Below are experts of layer 3 (counted from 0) of a mixture-of-experts language model. Rows are named router (the router's row for the expert), gate (a neuron's input weights, with its number), up (a neuron's input weights, with its number), down (a neuron's output weights, with its number) and show model dimensions 0-159. Each number is 500 + 50 x the weight over its row's rms, rounded and kept within 0 to 999. Numbers have three digits each.
After each expert's rows: a language model's description of what the expert responds to. This comes from a sample of Wikipedia text that the model never trained on.

# expert 49
router:462513504509449467504486503429481606614459521593509462542533435520568510466554538515506523502542438480538487522624521447520450399474480554565439523527520592425485571521547550412494491464562557500556539536530480619480512547488578510507519490456490488503411495473495551462555492421520476525558490507528589541574514532404513559578456489494459534421475495534424565441583450469566512462465453558482437523556531529550592541452363432584438468529468578400507514543513427501508546546446469
gate1:467504455459522480551423523455474472474444465509399417431519464480495419510565492549425481548508477576467519459499576463532410404559499476580464540460515510498459550424438625536492586414513440485530441501447486440443480559535438576422534424506446479478536489567524451596563489482589525501548558483548518492520503530486509500541435509529555411477549559505505572458367454415422479467497571458537415520421438509511487455473439547532464537504460552590461504546541446439484513569530594
up1:514553459466554536450470479439544558478456513424479491442482437542397576505530467537469423479502430453436513539438421563543574546509566420565436482514514595556493533557464549552463538422554479521478453497427468553557499554525636538478507459456526593538546456406450492521531486620526514562538489521463602575502605414518465457564533481529425541550504426504461552549503430417540566592494567512427533501509495445459518466501516452442442498504551459411433480513523471546438491546468498
down1:528526508507446496457434514498521405513487510580463459479562455570563520452452560384469440454379558503517564522574583601531492513555552540561419466498630503591537524574499540456480483581452474561435519448580419482515556502498514446440568452506529491472490588466433518425509533538503536501552507449525527454473491576545456489514575465406555434497467560477535469442496463437455511498500499547506464500514456555523458452516579484555333481423465453553550426551465542455554508535445515
gate2:528458524478592565523422519465520495441418534496441507531450512604483467471537519459454573505391539400483500501492509454483491499529499563552533505528549512501557432472436572445521563457441476466485450534435505521454544463399498507460589554405659541534474548325514586562475522482518491573549396481590533445539502535489498485493475509541504528389478470535515470393525537518442583539525475517526466521501539528516482512563448517490510582422525507543433557479553480492417466611501522
up2:565528479510599445528446489548340495520487517520505528513450516596489493537472486553489515443409466429449440538441536456459496447548510586556469464537536499462505470526465490528576540480531460441480469474418385540460448492501427547529449494471565488480416463555437590467553473442560584551614437457499568452496485450434442441498513513511467483509410491579535515492527444445480480511476542412521497514528501575453468517542515576564496565455390467531489423480373439565509535590594494
down2:495437548499482512528501554457531403519443569416452458528599549481410438516509534432523539490453547618514534474455452433475477456558564558515525553463570563562463545543497551555315477482503590618412482417492499515451426476471528523560561542543515482438559391533463422514554494527548430467493529541558583532417539475533523443539490488408583539524574427424518457470523490472448479463508519512519455470490575461501512505500554512471521461521561550498461496558496546450535477415496448
gate3:475308492587568519404522554484480511516511452540543493496574516543573518391453428475475518399529588476510533428548472463546502528588582512492440529510469511529530509523540472470495445584495547461513415429452471525466501458522488520562490545445425588416549453559588491470479455413490549493454441515547456426491507468464485483526519467458533436407473510533540488442391414497444471512475397430546514434477407514560588562581474478504505508561490462474485524448589527468495499544517539
up3:566441558606531559522515535577516572444516432451524424455510508496452483463458486496524485490546539492462512458454490467526346521529458478441554454538555477604478513547564459435552520502455651518510388457580572471522505581594441485514592418439458517475518489598553426477521461436510545445544496529580591520486535478522527536580560452454499457521576538527526514456482440499482533484542535464563425480504550472550460584427452547421510574529473407508509435501470512497436455550465479
down3:604413535550562464359489573464523445436488447466503544496489495502513516409538486480494485506417473560557459564420497465532505461416514489446480454468490519600522497544547514508534567519398622520459550469515475510480405512445493400420518519514486527439572522508469555512474491485494505420485483501622567506536440435420541543577543448487567523471444521447443476479467593474439412522451487496475524418482499482468508475564510426423570457505607508476528527555399532566566506581436526
Description: Colons and inner word pieces. Colons after "Note" or "Full name", and middle-or-end word pieces like -light, -ci-, -oc-, as in sunlight, Society.

# expert 32
router:462509487465404396466571501533446393496630481427551415487498559529550517501480407518562440507449480515523578463419523590463501433534555492541477551541488422518563504465575401487507470501517499542523559551563390431546545470446495468472453538534525395529423434545470560480491543579604449563465505451462472490566487579503473575544431556486554499448507541533535527520562472523527508523540465579510626479504502480509514506420473498501499462449460583447531573555493515433506597487491570
gate6:452461451452526542487483530459456451404428473450478452478558389509474441529494481606458492524497470496534497524543495443479558517476435515439519513501558460478640501420478518516519498545540506514531500413552514487498422510428555443500477493444576418471518473425513367510542564484546519498524422559524576428604514434464525464489468526584386460598493578591480496510559545569575513483539583483444555377442488524507525447544541538421505503510465547461456494394495509504433456520417555
up6:532427473465487549485503494493500525536503495511432484497409430483523469475534515506544577512430531472419530549529489444567497497513469535525486467633612446553555493440516519501496642565469526465460538518474462611479512478467484438443519494403464456477522555487467385540596557558485444485554478434505431397526479494503562463557468482534599507502510583504521622476486546596488460524518483438544413452485456551455487443558505488556481571470529513428556598596485468444598402511445461
down6:500447521540528505457462452551640431530501543550519551469501535557420415500439465522501439507528464498524494495555530458470466539491502564508403398462583546520414562574522610544401463520538527606562510547510594371513446477510504548517520538518430516399437539458481527439547499441570488538559490487517417562426558461521451503497485582550523518462598488466565498468614499453547537524530545426521499460452540531494507436477620471585548560409451530511492498487496515446507538519531529
gate7:542494435546515484474484548515441463525483441447484608563477607606497603428494569534515503522471425506525483571490530496516487487551514491526421501510464534467401518499522561445443534543394493543505515493570479553479581485493477497576580486413530436571499470532506578541558463496519381552511527517523523515479538480454468483437590638466613523540503515426552489558467492540540513508588485457553534453415405477581508485454562454490476462559338541537456490538467500544591457490537499
up7:484479524536504467494496579412451485558440470525566509608435478552509473485556448459566628554537510489507464476378497547601562530506558520628569522496433507500576500617508491460465587394502466570445517562466411458571486469548546473440528518461492497467561466489508489561480479520447531452434548458512516492482464601518560483417468523417397513539513508524532448541527498464511558481521593503475530530465582394413583576527528497546578506507465544557496467532531451463526573556507549
down7:561468562470397520462545493524523504421453557445584396479520513473464502556504532482537488515492559509504459549567537396448510514466511510549531585546537474474601510534460564532471476506533514536542575511517469489467500495456443562602502516439495501346575446539520477403524612546424541513553404500472499561520550562559570496515492467467473591460519490420534508463531434508452454482561536377468478559517453593461474468445511497487524417460539555564500477550593501529501469558346522
gate8:497523509564465515501489453513498533485525501437457495511563540522518525446453613561477514439498457478430569579544474459516442627526564564522452548463446440530451467574480526574396457521481478506453509370489524542478414542561457477557476447561503591583446516484457569496542480601490459556565638523473540474523479498514503513429508536498469387536456612513581431508493409537475570577511488490526575502505462486519548432490581508383479485417461454456539510507475516404459473531438501
up8:485523504461504457458460549526510534587578499506519535504437450440446526542544415520494611552461572555558465456534558570529521500544523495449529510431437552527481471453504486487590580566571444498457454559446448524523554473478602489511506507515598543529493392620521420550572542498564510486486497458430455513448496465410502497578471621591538578410510433512503539527492495481390525524529429499541469500471582515522416531569534489524462562579550497487448552593453504602550472455553471
down8:474519522566518555507479452447531503654553454555560474529476535477507573498493494495487491484560386445503509483543471453596506527453463542505484460524442507536477504612511509513424406528459514485377392488511511502600540493556518491587440518486560461426530489529631453515454499505515489472554510481491490496445460503533593474420423430456436558452544535491489448464544450493555497421603501484531531518540533476514544383520503475487512624569491568504429562508392609514405513487546501
Description: Foreign name syllables. Syllables and diacritic letters in Japanese, Slavic, Hungarian and Spanish names, such as Katsuh·iro, -ić, Podol·í, plus closing quotation marks.

# expert 15
router:520535501476453450519466496553532572541478539541477451516510549566508497470514523463546456534517489512558518503433453499422534503489489558529473499473571574443550539364476555444470421524420542510557552560564429470556440436470550424489464505535524499440565488446486540593567518495586410407533513536445512457573488554473513459461509491477451557442430425543454425425521450544566557446426581434490484494475611424506497494525575532531564565568529473470509582493508548454529379644532439
gate0:486406509411421452548497540454435539477578458496401545543471471589445451593525452644513495548523516501517502581509429522495477516534501428563456521475554464492445507496562489456488508472527455653468512556513520488498554458417495547493415635450628427555492436400549530500465509548495508543493503494532476491423443423487498536456586530498555417552542498469526467494462387464479495501424505536521457427411477508463518602535511446542534492503467551479514538494441548544448469550477440
up0:556474481546422442467473414443529521402521400555515496519546462458467528460412492480489497464440433538424537467528549495555538506412472454520490580485481509495440478557550455532521610512446454496527496616511478480559537405408584470488529475540516419424478412500500460586504549466635564490469522586494573540512530556409555402536443471565456515580516606485452458486543523461477446522536559557529511476454525476531510523530486470613560564462453596527508519476503557484497485593536464
down0:505430419531493516532509546492513504475549609578472538477512583641461365500481508485521511452413563474539535620407505624492535483512476469514482470502491515434468518497444574457429561497500480563448504494464464621362463563512527478479478503603531576439516522425475513508526499473457492418464575467478536503533481498495507479458578612481515461579528488385493549433405528557501507440532440521474464495443532533511471515374524560489541478487455517521501586528476500586538514488462515
gate1:496447482513493511511469500511522412505419452482478534569464426475523494532569528591556441502432580476459463498497474376454498497522477521503457571462492469533541634445540446571466456427560591568519445469531475496538533453442531459468534462488534522521569440475528508481467506434476453470549433486424458505416544478466397512599535489560446585584576569521581545576415529426510502551562596602422500463529394474499437498453454519487477594476487556477484489549506585441482478524530579
up1:583672541445558435570514496500588460564479467554463535578469459513465381522581569496504445466463526502486564504457505480531563491524502560563436489543469558460515541577496588442479587453536491535461530480447534483411508579507529498401474461528453522592511488428485537536533578488564450462589460451390464458490494492582593517463537493562491559588486394499458496468425487596499559516509476545467407455455576481579558476403480547488460518546518497498496508466518472515548508527476482
down1:541477429472527506515460502522544461410436407428432463485478487568608436429534551558473494473524475478516447562472510411528458363473489555571546567566536527431466471519506434484627434460550440516419526540491531544489423483553491475624463548489545527583524491460585601553411493550456470583458544551550534506524485550495561528424544512480495471499514508502447486578435564471468563413509490561512567477461476550596514521486428528476516477606510519507570494544515519542487546543400468
gate2:534433481515532479525431489410433466583419587593484486526375484486515435471456405516471518512539580542523463506482404581493555516416475571506527516371492530550493508447565532440499566484518461490544533482620480425483519526515503599492519495545435449491492501627549633513571540506545609501494510569518461478466495492437518547583450496433476471476545496474467543526382496502510553523449553423480553466558581552517539425457519526471474438463474536499519573498466564581515488511509563
up2:495470512508474494446490555560500522527622467420548530383553498431447533523497548509504552500428445423475413600500505453496537400504587531444535473619513437494525373492453540510581550492539566489416479486458548565451536560567461423511510466523512599569552536406450419492475525452475394483522513427477632519511527498517512434483531553551488473531531528482469493515508496553529500498570482561528522496477534579411534475474509466461506580493486516476578447457550556439512645474458510
down2:599498519494476535600461544527476432479457593555517480537555617504385558487450579506520464455463633418517433516524461497445560489486516508554572557507605485512477493432433476487546483450461440429494544537536470586389490445551494419486482535445532509571514537586477508553447571449338516405507499408540524543530540444472515507487514520535511507482525537435524522552512507542509522488381507502526556553493588512486542519473470425425501504496501623514525442531500429545524466496458544
Description: Copula after subject. Forms of be after a subject, especially is/was in genus definitions, plus colons in taxonomy infoboxes, as in Diplectria is, Infraorder:.

# expert 58
router:531626483577537564472434507458496585501543478514540486408506600477471491488523533515469488467572440507515514463522544562549498518529490558525492436493440541536424480469446443447549575413564532432434484505553590504532432551389532567519496520525553544500479465504489555483622523427533504469522521612465543584552419452555530529439497481583417436550440480508540486495586466507530492489377559534492457493378585486514443462550529487475490415451544585451488523494527455591524480444555560
gate1:516472417563478441495463507500506441505517418448443492548438493540509537508566483467429411505479487555505517478537506517562517453509541539477642456502451510539378500491427503513490463517532594462447529478392505496545586550445574568546514553514582509560481395528440533414526368551487491538483488539502565516518489560566442504410445501505477495486478553554637455482504408466504459486490538437447530488491481557494578421518508496542555446527395488424427445562365448491495489484546553
up1:538542511470522459578467482541484464359524497518538454508478578535496381549476520542517513486552533450573540519394456454497497531557565493519420488553475461518430581596510453537410569512407339536538555518569529518439526499559565476577487366444486462495524612408541478551434598480543491475549479504410479528411472462545575472515567505524562485484500561493473446487471525493421485546546546543577507516472507505479527520526474577488449473515537535502539595507445514451548554448451492
down1:479515474345474524553520531559523498485460550474484588484456481478528587532431510503512561510479534429536598586499500501520504424515446515513620578636524539515517492482522500462571530502511620539468588551513439493520371524494566462470552508517489556460547436476489528454553372523472541525485474506467501493405456465519604548480546519491520500495536471372591500571428451380456447547438449477490520512559581517430474468506484449592473452518450476478442489522450534503543498440531474
gate2:455479492477498497522422549549481509549520480478440545508527501523561529534497538486478518538508543523398484509506455500579520554461486572447453443604422595595480430476449514463499522455540490560497394424453470532553613557499511437535408558524528554515562548534517502574523422498449399569411481473508484466482441530463514467525455500490468474530548578470418529541567505551485390443425388459474560520453513416571608521486425460507475420449457487506493476515586473519448363420463484
up2:433436447530506435515525531479504473463578506468553531574444544606471523526464521540552486453552490550503537522544516515502539545410550558490534586570471529580524548508494489608426471475595514549471571494576538557461484458419592577503471533486465486529581463486596503466527465434497433467399589556508499487483516362430452482553530514536484636428473506487566482533462510488493594520494456595527538532442460449530544530417464473454503552512430546467542422553568488418414494511563543
down2:536506435486554508559515468495537442466489422500416582583515453483547441528418602473455424497454516449498571466473579454538436474512432597431471453389416486580489449457545474516444503508494546559489458579432509478418549555448449534478562473499513488514561483503509469464575435572522472489561423488558462593474435481542519496397502551507487531563503477563594501531503538490507558351467505511532476427486618503560494508440542511489494467399534493541535555454504454538448423426467580
gate3:472555530556579492481489493560479614563515512499441464480493517462537420425463518583422644477492474512466599404534533532484533532589537477609555524625489502494523465590596478485405554470487549498573510531462525435427523527568496538499463515486501473510485403585537449510504471572466507473508535440474526568517435514497530548532512427480464553487437506526600423516546447431585521465510543550365548505493477512480504475429545511551473458529580520509537419546417575516556445486500554
up3:519468566482464500522487544438538438504462512554497437470570475526413508510507511508508518529511488491516454596445470431525495551482507454410433510552460498367560636516561470504497486491379594398506577497576459512553487444486509476422525638525496435500502555438499553596501453474616600567386526558420554480459547597499494491439565388470498458524523488490428531482526471544490559527495533535483489524480515473559444470460544514529477505480467521469591441424491469546491527559589472
down3:530531499538432491492507453485473571466515494398544424461488492534572435526475583498496436537556538438486376495436497530475613568411500535467516405453514431452501486502530475494457507531516472453524524472501427548582446501472499511419581533455506553487409484547630462508524502524521543421496566477478547558513449454550553430511515465435537481552491456541602424478583543507480486433560357516572449543485468434504491609501493535527381535529468448600415522529536456553519489556431507
Description: After forms of be. Words after was, be, been, such as became, widely, founded, asked, and mid-word pieces like fa(mi)liar, real(ly).

# expert 4
router:561561529467423487539445477619521446547523427484472455470455589586557425547480519414491518494393467525469439485469440463470510499481535514507457506439497517413480530441484413595501495447506464424431524512547464453491559435501422436463539565561469532476566569549496543616486479468486520457457474528440534484542421499517596463513593446431531510553495432541515466486429552549491531609447543530517473472502560500529454458528444540602533498585556560525481569426516533365555464588488507
gate1:469559487429588532401525523524456488527439543470504520501535458551599441504432546442531573539487474545432479523534505536528456433541508396474460442418526512516524589498471500521490498507506509515538490513459582582551474477514525524470519423371427461531551494383472627456464478497530482472502528518506331541544564526439444441547516505452554495545427536575529518388571399448530438541531457471468509452397574469529467540450542522487486509529444498479506487574436503561467416446497422
up1:411569498463490516473516524590545480508535474388510546462450404513532498486479496515525563469542520521458505574432484486566504482525556515528421503385480490430549537441486467523477441506534378455328508560442583592657515548472464474504548477462404472428479469554541561554403491447507438440494536520462465459531525478434527387483555557414461497486514533517436521470493491508442539534519569442435610484495514481503453465541538546434438446525428460505517464530546492434474434507495496
down1:536525554447595536494500513508558486470500493546489514457512383476500575458507476553447415475399486551490442421516558480512487454481619466549542471392563536483559530460454522529489511478464431526530445487497479569508482466539461474503629493577447454456464532435512573442405513444389468537469440474469508458453527477441520458556594542475608568456431476507440585420546499454462409516502387479482538420448451468475506577514595511507508463551445504459459488455573547475512475566564583
gate2:477503502502579503475502470462510517524542592533529481606537488428589564577550380525661411469456479541515561599599513472460453416562544440504581475554515544560475511512427466525565467556516524660462527546470507569523509513528509544468483484523503556509539502574526485590613447592489503430507505490437485462547560471457486449479503499473424506567465507493471479501530522485546540603405503555532544482518470577461532433476562516471463469482462521486429443538576461482510438513467589
up2:474481480480503513415411498393521368462548553451497564477587457457532477466532422503525472484480507486489543553564503384453498405489466527472530481535445366532515519499493538444443604580517481510418467464522471504480479505513577469506532485491539539553496513451474543429615488468415579499420515448515452477541529590516464555481542519420524568516552537507551509529482521410501421472500466504457577497475607564551531463504451528513500559558503433477434539495464475497444411538515686
down2:414567453535492550490530517505557458567569438514450464463504494439581408549531478552439482468479587551474603500544511422452470376530496417492484520583522472470506627426522485545510512452405434480600603518493531393476460444470503490529536506461553425563550556506425482486544431559394437486493493493513465450515480540424513523554478421537552484509466473427425632396514568494559486502445456558493481480571550511554531528547500433468463552495481502463518498439458476497482504465558437
gate3:516486497533496439399446509486502492458492514476517551532605449583577519507448515522484481523595618494510564533593475466488467519503497517560493526536632541529412457500417579477486554510400461489597443508606526406456471448436529491501457559501526425520440526473441510507602563578620422481578462587390519480468493518490531504479532513503485399565560525443479515543469505511476559490461535497407460523540415407602485485476541479458542473499462454551505524461505420436495517547467493
up3:465496532442429620534591500457526462517498522473528415595448485411469558523533475544489540487467547506467535535408550456513471471461477522451494397482498513448512520514572547483529478566536556468431455484533485532453480499388559581538549528487508526482504455541461489457511434507455404442439512373510456467449520441475426570567472534475511574519478473626440485367506498555492481520449473500500494477505523539390505467531564376512407482468502538453554552506437468479379603499525591
down3:460483490369456456505626558572530554489501431565475472567446550593477474504661467595480590593502506526525570419501520496426385568496419495505497491528522490544563467451508521495445533552469545436525542483536537433518454445531484521425555469513496411538486415561466426487556514496541480496496585522475512441581466480445474554514490509549528517525491498490522522478550514446419458484615549444549463547501545417547461520486490483507446557504494537447382531507507505365510473567457465
Description: Foreign name onsets. First pieces of non-English proper names, often South Asian, Chinese or Turkic, such as Nan(avati), Ba(jwa), Nak(hon), Karl(uk).

# expert 31
router:489534565469528523457512522522492529461525528484495558526482502463422447518507451575567434374519516512490548536508442592527449402513500507542495582440465605532567469362566486487500503495455451561460504544490518545490464581561554572505466460547417457467482557508463448541414426485504511424429519520438620404527535503513535343544478493493509451532548472469470568513544516528440527463369492500506517492532466484566410534530461523541429427577607435509513493554475435496520423563464524
gate0:597521538592508468586569568435463520465527518552506532460493467492505400462482454531500583570496444501412485553501547428502517513445474561464460479524405483438428562533514599435547649519482480490434535406554491488420570423490411444575434530428487514516440539487510561483575570418503530500579444452498527449452478478480457512560517551463583497511535436488473567466470360462464416570518551527536548580525516515509521518408465489516505577462483438436481532454450511475482443483511488
up0:528472440402447500476444489474528515538569519481439459500503441607497422514471508506466587540391487520486500502554432463405425497484448496521492558478466478573525481510408451520438552505510463579505529489513501580434577539523501501392514496467467487457408492527492460515474544535399478504426431466520458505450443460466498452605464392499531484375484486467492487504450527504419525558493506402514592514548520502473544510525487443487615563528611520612418514448522492469388477586405501
down0:488538444534566469477464534471451482494497591535404527626450621529513544439425446531463490483403462527492459524512466493435453515577516423494431487474464486440510520502488539478452433528510491488560489480507522471550436483453595502477418493474556491534430498577605541406513584467518469434477508481563594517530447531511510535567556410503569513534469560545475485492567502469531453449593576438412620499553497473512579503540593473416570503437466573553542518483555468410437514436519564
gate1:496463585559460526562426556449496480493554461490407530510540533389467428449519437463482482461491476426505541489427521524467466566609490596512537499472476604522455409497456430387516478387443446453474455470477535447510548523495584563462538566520560452458408510532551558404465537432523530504504529489492519541466503423483474437553442579513509494519420548520516513470548639478492524488411549431413480519565593548449541479485509503474604434395484463531490533521451475513501443474468470
up1:523556502565482489421470472504560578510511482469407472556510503530558477483423476524441444516466521513462465557567497515516509551496535531530481459448425522534500391510485535497371527492561548449526457494390496474543506546575451538486512489452553533550406538538562530489484471595489535615536478418397496531324570506504570557441637509483562438513491458481576550575523602453518520526519595492477559474541488455501485541544559514429454458488501522483401483498477496485539611531504571
down1:477468531521440512454417459517430518533542565476424422509449530530457504521667458517489522403549461530560410431472478374520482475543462440473562543557419556530487394449516497505536542449454477446395495538455484546439570536520522513430490486506515535457535471542447521482474524501568396501466482528498588570469594585435509480551491494503565519567456479492526482554425549520591550476486510480424526388593505586486495549461499471516561500537576422414533569483465546468551519457491551
gate2:508555525442553492474578541468515497620464592575499574500544510501562413447481489540534469450478600476464551412556455520441580521556450465468562451443490550474464466505517499413587491400544497434509488458401553454480428538490515514382523549401503535477511543449514587565611466532527471502402583455487475455452493463507560536477517484467479530546531523444542470498502443455457487567544515530427484493461375605551528459409496484572509496548462544548460435518535453510587570545492468
up2:541539508408424601573496430539395472525544503444510489495403456431489539430488478417444495586537509476474516465434471526452445527489495531456485480542585518423470514583440502541580523466524508501396552522455413459501528534468475487550531456422555519534538528564536531485431386578441441538563552390570563490509431483478472531467548536526558566540501516607428507529469523495519535414558488469607529458503510524493477448518588588501589461459479474462554479537402531547470416513484560
down2:423518492550522524585458383536560488519473428494545462557524560542554447419545523460521471466454381444554441512503443496487507515628463539457615595477504558523495519422421487520452491549524526514544471495483561523569472611486473501490406521524507470438497549587494504487577539419419495515512554501476508537543432511555590372525466463537553463521431400570465490544547487510425552492540491599502528576521443430531579504507502445544525547543531462398455574538517539522484555541529508
Description: Indefinite article slot. Mostly "a" and "an" after verbs or prepositions, plus copulas "is", "was", "be", as in "giving a subsidy".

# expert 9
router:509471562524509505559512507434528460530471518465487537467494450519404593507372448529472453458470439493437493585469538430475559487457583537501489580577535536458459479500474439484531473550504529565475519522503445442500549439544534621419493557479512421466424442521477586445425497507479524599461493440493573513413505518602442487493443543385536536636482504513437545474535512483498491557459477518396559496459508554459518549377521451532571546438498520442473503535407454445436500475556408
gate0:493606410581544466438542521429447492470573486418556460518403455459477583506594440474486517506511581512527481548521454491458485500486547555502537529514585442559555525515553464508593533447523432459523540526552519545559486443386508331485482491460477490464513411487436549651498537420487542548533569540465459501480490573511529521549497574483524563528536517478478512514541461516535513514597565493527544502490591403471479449509458465488459442503443482536478585503477578524537577557424405
up0:585549408506463426533462584478480437508400593498502490573560458466483553469405478453576504548513546472435503513517489474490376429500454448431457395376516514403478488559531503393547489514453505431476497541476527468433461455504462438551457389517551507537491430438434492516486425506533524547496523540502529366584481559469442489511523535473479609486492545500470479440473445610449558442553463473620534493537476474529526579532476545505561499526505479502520493497490445439450582483482476
down0:389475453542524421436537459548467554456542536488476453567488488509558529448492618526491491614486547531441564549522570523405450569516573544494472561508472451570485516491470534453507548510538597467497548640534488441497519506506472555495373464565502533488611581513507496594485485497561369514419470499452514601580505562432422468570510503497462469443484574508426515530519534530518539395504521497514557513559497602482553542512521556532565491426510471545530553506500478563516518519441442
gate1:544411574489448468493508483468489460420433441453530461422477457562523519509560584530598558649513562486586509449481540452596540554541475496584588520566601524580527520626534420436362537462558500507440503573522462482460477441427484499531515427501458497531543439591494526495541451502559478555587453481448480519514520555477531477539531474515454453493473477571561492505430511413451547375520485504471541519487549464569472546431489493482545461536482506528401495483496533473585517518493506
up1:465458497518532463488563508513493586520400573534497449475522438495560496512492493542470512572531467465399474538446518526549444609491509575493470520526554475507559463455472466444538533479549400491456474531478480493429420543479431563554534425515592476488491510451473454521552622403381528480533422508456584488520437446583525499471393453477414531438628476515492489457510642469498505419459582439508469475499459514559511523511525408469504469412508485506382438476481401511510478501546514
down1:385459555436395479550458569480490494447489526432464465566479456474470613504517498517486473464446481510578485528466531400454544491572504433528501466422440512494476497543426486490609490484469547406472484446496478519487533576477487437365526530498577451468538600433481541518405515543531574559596515522576553453545466604607548528573485472426449454523495532462483516559408448461498434583464483539443545440441496473439459523598535461527534530521494476461525508540550507532551525409458466
gate2:564485507520512488506532560451496511517508458501501468503442507557465566541586575477479552454605508387466565495527532510537472528511380470492509502441561452525573463498495412597534537528414524527418569439459466464535501470538451576515563540594496508565590548424559429455569567505473446484473526575453488462396453517452573530486531439436506352481540481454503507470517473433464477437391472472474420538651520538514559513519455454476490509570425455551474549479507440464519527536534559
up2:544553410510535529528518523566452526474438537468482550397525477519425479460405562490430472518508561413510553493503541413569538475471537490470470575436519528429591441479414509513480455504528562537460470554563465612571418550478497505482516497457567485587506537535525499464488587451512623536492544429577411536441508489532498418513535509542539478514538604446508538503479480423488483433422460488386522476535492515403449399459381434426442554388550488521505508517457496486519484498523530
down2:507515473500447602531537452598439647520597526484493513491581396512555539491515502552552466518462575577477500506497449549468487485527585552498531397489468509476514471476458470536475362517381510589532465494475548582462435411557566461511517485583454536577555549557450510445406549522566485479499436511425496480525471462609560540546524474452562585577512522449502508547448529458625506519498466526537552592503453500499413522461517490479461463545462431525495492483493497542511492554412497
Description: Possessive apostrophes, place-name parts. Apostrophes after names, mainly possessive 's in sports reports, plus second words of venue or event names like City, Bay, Arena.

# expert 14
router:433497514594509479404531554412457464470500475481453411471636597448519496487463465407467440486505491498544508460490465517459457552429499425455543486432542556549508638479517512517505450506532544491549499498481492412429588467454441481469474464576513539409519551617470473459496531445474511391449522540522506430483387560512504465477512514386442535455516507515450522536499505536492542531456544422518395506435597441495522452479544472487487424559513515419514388510512473479530501431509385
gate1:547442466550512477515470564428443482501524572535558519451536404558592527454569572521472531474504460511544503556541371480480527533517566481473421525457536471514551548556498452439445458477432523434574527510465460464508486493467561594523504486516500426462481540516452490500391502542491541480556538472590434402461516542426446456499467472460452432609543573528498485470475446507537544416501529409529520539438458511517494559514490419493569499590556491462538524590420481474486578665480376
up1:571481519459454491553459484549461474506547496495508510498492511534499533434533529520573523399505460424510481510495442414500419446501507570540496493487448411578506481480526498479449451445460451432624503552429482520571498432584536414478583575483611476469527506567499512458476553496507481486509513494501482437370503467497384507505510549493483510556460553530499463491423403454460516552431548461471489575439534479537610445488477449492404581422443450390565466474508413460522602593588458
down1:487523508617515386489474558553492487530526471533477538517498524579462396533528439449460453480546483436489548467444524473535462470550538511482452381464602458481493517450464572549517488458579503491390508498513453566426468581469431453519503540459432403507476560505418497523594460423501522532444549521588513337578559541577456468419502494402494491404536460520578477460407509490457517480428451479474466418479443476526505558513494570517465524548552551464457483501509450449473541461569542
gate2:504452471564585448541512513509453582504483526558455505493472595465437511416530485473502546455471428475550523565571504447526497511358500480492421454443479493522395453560516480507514559518558484457451540412435465559486450458517573560454419534510457465529540491455489517547567434551598500544464518440448501448497464400548446461512496516576457419510522525495469483544508540293556570446528498451515516510580523520482432507452577540518496632572465500444494519519502536544490529605502569
up2:527531514537488588508533512488495442457470421504513482505519483639566470484514507508439526495493516541483518544414524514463550506599520572502387457572502450472490490503563589542568531517466558550506455562483449458580481438404441473506438499507576514450551436518491433526494428485390572487579489597579452517417512588500553454522490450435468487535574481512411539523482542563531480543562507504602506493497495500475626465582455536506570458481455447575472526500451419557503435426636487
down2:545526479434463508507555492448545475546538542458562479452493534556449506427565552461529456424551432439531420529431520449464560536569443453496520524494402469557545445462442472441463517445496555564434592444465471516483540557504523509502496532491543489569561427517493493543556515479502526393583505479579474578569510530459484453589505500499585453511492540515354508452526487554553519473491557535468530569373478482449601513401370520542498543424525523448509489423466501537551451388563561
gate3:501508471382474508472515479398588520486580514439415503487559549478507468482482422477510439525480532540510509464541412557475507445517544560656399515505319491517524477555522500477508484484578529477423458489475471501559501475492422464509497544482512525529463470558531500592571543491502599511469502447424489512442487469567407416409566479557504452543440495555456457414583450471365520589472535537484559532473588540454449524525505442474482541569516478551482453498525509568454444535516482
up3:463518532477475565445490526438572417482488516539463488493574461462540526449484421491508480451485524516561598434537497647516492448530528520581430542515438515543418564429538483517476529488494525487488533514429462469559566518466511497521501588487436512448484461577532526518513557473571626475565430552460428432483432462525560440450553461457483455462363504449447597401525467437365508507464492510429537457559445466497500466534507504555369527498503508497548473562454475526479384525459426
down3:430574432454540558523477556626528463466472467476419450490554466400462483540426454396492584482529580471500534541409471556535479462537505508489605459441556480474494516461536582456535461555500514554526463432539433476577549472512464448453484604539495496483465434454503422483508493510456529474510589486520520497428587496536451526622479446516538530502528453421434423489557479563439571469519438554553599475464522432412592452402527440520573471509519578507530447479475534545484430535470487
Description: Mid-word fragments, coordinates. Middle fragments of long or foreign words (Balas·ub·rahmanyam, cycl·op·legic, app·erception), and degree, minute and colon marks in coordinates and infobox fields.